config.yaml
num_hidden_layers: 12
hidden_size: 448
n_experts: 48
experts_per_token: 4
moe_layers: [1, 2, 3, 4, 5, 6, 7, 8, 9, 10, 11]
router_score: "softmax"
num_attention_heads: 7
norm_eps: 1e-06
attn_scale: 0.125
init: "uniform"
init_std_qkv: 0.0291
init_std_down: 0.0
beta1: 0.95
decay_shape: "linear"
final_lr_fraction: 0.0
Below are experts of layer 4 (counted from 0) of a mixture-of-experts language model. Rows are named router (the router's row for the expert) and show model dimensions 56-111. Each number is 128 + 24 x the weight over its row's rms, rounded and kept within 0 to 255. Numbers have three digits each.
After each expert's rows: a language model's description of what the expert responds to; "comes before" lists some tokens at least twice as common just after its tokens as in all text. This comes from a sample of Wikipedia text that the model never trained on. Tokens count by the router's weight.

# expert 22
router:088108141090163166146140154105162127143119103144123115130122090108127130157123100129129080098120135105134156090144118142163099157139131124140165070099137154109096101098
It responds to: Colons after field labels in infobox-style lists such as Genre: or Pope:, plus middle digits of coordinates, dates and counts.
comes before: "0", "5", "4", "3", "–", "6"

# expert 19
router:125112143149102095148111162117092121136159114158116103152134118115129105088139158079086077112127116100133180115125151109125117100141139169077119115098149105072065138138
It responds to: Nouns naming roles, honours or positions in sports and biography text, such as medal, place, member, coordinator, politician, Apps.
comes before: ":", " |", " of", "\n", " in", " |\n"

# expert 31
router:159156109130129101150093066138156089099131125169118133113140070189149139109113149123149103141155164161093158152163116085115158098098159108149166142131158120163139117135
It responds to: Time and relation words opening clauses, such as after, before, during, until, under, than, when, later.
comes before: " the", " a", " his", " to", " he", " it"

# expert 41
router:056134153153145117157142085163144135145115088138147144167155126119108113101138114100124111107132132164145119127142136169085130121151145115143155130108131110077164087111
It responds to: Commas, periods and connectives opening further clauses, such as also, which, but, including, especially, particularly, or a dash.
comes before: " the", " he", " a", " The", " and", " it"

# expert 0
router:145115119154146151129188155122132159161109096119086164065123162157114126145144123129153119130119105145103142157121098124143071078101133097149099117122112104137179127113
It responds to: Pipe characters opening a new table row after a line break, plus approximation words like about, around, approximately, and "capacity of".
comes before: " ", "|", " the", " \"", " Total", " Party"

# expert 35
router:150115108098115123118138121105159148126106100121107150108114109131075091087137139151151092146165150123148104116108148120162161108116093175137106127121149133126140156182
It responds to: Single digits inside years, codes and figures, especially 0 and 9 as in 2016 or 1979, plus million, many, annual.
comes before: "0", "1", "2", "8", "7", "9"

# expert 26
router:125142110062119190135155127172125165122120130130137127126144127141125142151131127100084133170082147103152152163126148086112103110118120122143139155127104143156099145111
It responds to: Given names and word-piece endings of personal and place names, such as John, William, Mathe-son, Ladisl-aus, Rob-les.
comes before: ",", " (", "\n", "'s", " was", "\n\n"

# expert 2
router:136148157083103118157157118157139127102095137101128117140162158183157134138134172092132125148104174133162088134144121144097112149145151152114118135132152137094122123129
It responds to: Later words of multiword proper names for places, institutions and teams, often in tables, such as York, City, Garden, Ravens.
comes before: ",", " (", "'s", "\n", " and", "\""

# expert 18
router:148143135133102123144114143086132083108152206127126116132147176128115122146138186135139122088153147076110158144108118161162139133124129139132093072133144114101110182143
It responds to: Common nouns following the, a or a possessive in running prose, such as film, series, family, station, Party, University.
comes before: " of", ",", ".", " in", " and", ".\n\n"

# expert 24
router:148189159101119109128111129126135107112138088126152139117126081100116117155123073103155127106162171149121137163116125115130158122162097158150162145104099150075091102124
It responds to: Individual digits inside multi-digit numbers in tables and statistics, such as scores, measurements, dates, percentages, and spelled numbers like eight.
comes before: " |", "0", ".", "6", "7", "5"

# expert 6
router:135111132089072112101106141176150104170137166144131127163105129128110135131127149114121107143103137118110176140097173160116123131148174127089107119112160094131191149098
It responds to: Pipe characters separating cells in wiki tables of results and statistics, plus semicolons, slashes and dashes used as list separators.
comes before: " ", " —", " \"", " +", " −", " —;"

# expert 15
router:126117128140164142118145125169113148096114127118160088125109152152104126124114104142151157089123090150106157113159119128140104110142120106110125148127091118116119114154
It responds to: Mostly of (also de, for, and) inside titles and institution names, such as Secretary of State, Doctor of Medicine, Committee of.
comes before: " the", " his", " Representatives", " birth", " their", " this"

# expert 11
router:152085158133107135131096153103108114122104164149101141158154123113098105150160144087104093115151112124148127128088131123149118149146105127128104161094135121146118142145
It responds to: Pipe separators and header words in wiki tables of election results and sports records, such as Party, Votes, Team, Year, %.
comes before: " |", " ", ":", " |\n", "\n", " ("

# expert 23
router:131174127177130114114121135123147108143174098163076204110132133110167180096097124148108138144110146150166091132128106118134162121139159142122133125136108139128119135144
It responds to: Common prepositions and auxiliaries in biographical prose right after the verb or subject, such as died in, was, at, is, on.
comes before: " the", " ", " a", " be", " an", " not"

# expert 27
router:126110138102146143168124126152144155099128128075131114163091139146105164142138054134082162139094132115145211155122126087121120148125122117136133134081111084175106160126
It responds to: Country, state and city names, often after in or of, such as Japan, United States, New York, France, plus foreign-name pieces.
comes before: ",", " |", "\n", " (", "'s", "\n\n"

# expert 28
router:125120134166138128132171151119126084154140146120117141110138161165119152124141137124156141114151093126141174124149110169107121141116134126148126146137140112097158092102
It responds to: Words opening subordinate clauses, like that, which, who, it, he, when, plus belief verbs like believes and thought.
comes before: " was", " that", " of", " to", " he", " is"

# expert 37
router:135131133104167130168097159103121119148088147113091121173158124144123118117133135131110097163134133125062113136144132164120102165120093101126124110135162154117111081128
It responds to: Bare space tokens inside table cells or after commas, right before a number, date or score, as in | 5–5, August 1917.
comes before: "1", "2", "3", "4", "5", "6"

# expert 13
router:154099079136127151151144156130068113140098148101079161086091134127171145138137135126112171080121133120165120114148166146099117062135163078146146110140145118138095114139
It responds to: Digit 1, sometimes 2, starting a number in table cells, vote counts, dates and coordinates; also prefixes like ex, pro, super.
comes before: "9", "0", "8", "7", "5", "6"

# expert 46
router:119136123148126110084122144129097118139125096141130147117165106131166129103129124150111140100100082111126129135140146069128129122099114141095130150152157100136184127079
It responds to: Past participles and verbs after was, is, to or be in prose, such as known, released, called, settled, originated.
comes before: " the", " to", " by", " in", " a", " as"

# expert 42
router:118109117098129149113160107088156125151082117088079137118099160127165149102113138081173168107098129113079135098108124094083172101139129142149125161148161127115159109122
It responds to: Full stops and closing punctuation ending sentences in prose, often after a number or name, plus decimal points such as 30.3.
comes before: " The", " In", " He", "==", " It", " This"

# expert 12
router:097110096132106094124103141132145152115135113132098178141162162100157166143149131151123093106084168164124137120098180112116182121085150167125153159075177124133140171160
It responds to: Prepositions after passive or relational verbs, especially "by" after laid down, nominated, succeeded, plus from, with, between, through.
comes before: " the", " by", " a", " to", " in", " his"

# expert 30
router:140185116178151124108108117142153170122115138124124147097134070139147128121121123149129171114092076142116129132116142140091117128140097111158100169163148135119124137102
It responds to: Content nouns, directions and suffix pieces finishing a word in prose, such as area, south, building, ed, ize, ffer.
comes before: " of", ",", ".", " to", " and", " in"

# expert 21
router:126118159108090171137108139125158158119137156125165136098119126129143166136130181095094171167147103122139154089161106156154136136130096144143155112161141104167113110126
It responds to: Digits after the first one in years and figures, e.g. the 7 in 1978 or 1758, the 6 in 1996; also century.
comes before: "6", "8", "0", "7", "9", "1"

# expert 36
router:159126119129120106132132096115151149101093095123083155077141115061127128160120145120142082150163115134133113122095105136129114134117120157133142138100143117117137108179
It responds to: Final pipes ending table rows before section headings, plus section markers ===, and units like %, km, kg, laps.
comes before: " |", " ", "|", " |\n", "===", "=="

# expert 39
router:126147137166106095085156122167097074109097102151105110135171132123119144130144117103131107139166151116137105142129119163074153135100146115124084155132098142097102088127
It responds to: Prepositions and verbs in athletes' career narratives, such as qualified for, played, won, scored, season, League, Cup.
comes before: " the", " a", " in", " his", " for", " at"

# expert 44
router:111149128148121127103127160100112151104122149099156096131182149138155149116108172137164141144141073083139126114103150114128134160091104152143095164119131115119148148119
It responds to: Noun suffixes like -ation, -ity, -ism, -ities completing abstract words, plus institutional nouns such as government, law, School, Council.
comes before: " of", ",", " and", ".", " in", ".\n\n"

# expert 43
router:092126136114107108123114130126148099168161165176143151122111095117120118103118148126106153136132101175147152169092143148124077090099123134056152074134097099175116087068
It responds to: Line-start dashes for list items, table pipes, heading equals signs and labels such as See also, Preceded, Coordinates.
comes before: " ", ":", " The", " \"", "==", " In"

# expert 5
router:080093109186171148111073136079126137162087115113136104140102106112135169097137116147157131151083116150127093139129112121091131096131161076104125130140122130149135110126
It responds to: Double line breaks after sentences or short descriptions, heading markers such as == and ===, and the verbs was or is.
comes before: "==", "The", "===", "-", "=", "In"

# expert 34
router:159152110177149093134080087139133130119134124077160119156162099141140095118131141159127127121106116135101130084148112126144131091135152140138130147171152143116180093075
It responds to: Quantifiers, adverbs and auxiliary verbs inside prose clauses, such as only, not, most, some, have, several, often after can or to.
comes before: " to", " the", " a", " been", " be", " that"

# expert 14
router:157099095113139098128107151156117129115118140125124087177131068132130120099135128098112136124150147139104157149122119109128115124138111127155145129118146133137106081101
It responds to: First digits of numbers, years and scores, usually after a space, dash or parenthesis, such as the 2 in 2018, 1982, 1,241.
comes before: "0", "9", " |", "8", "5", "4"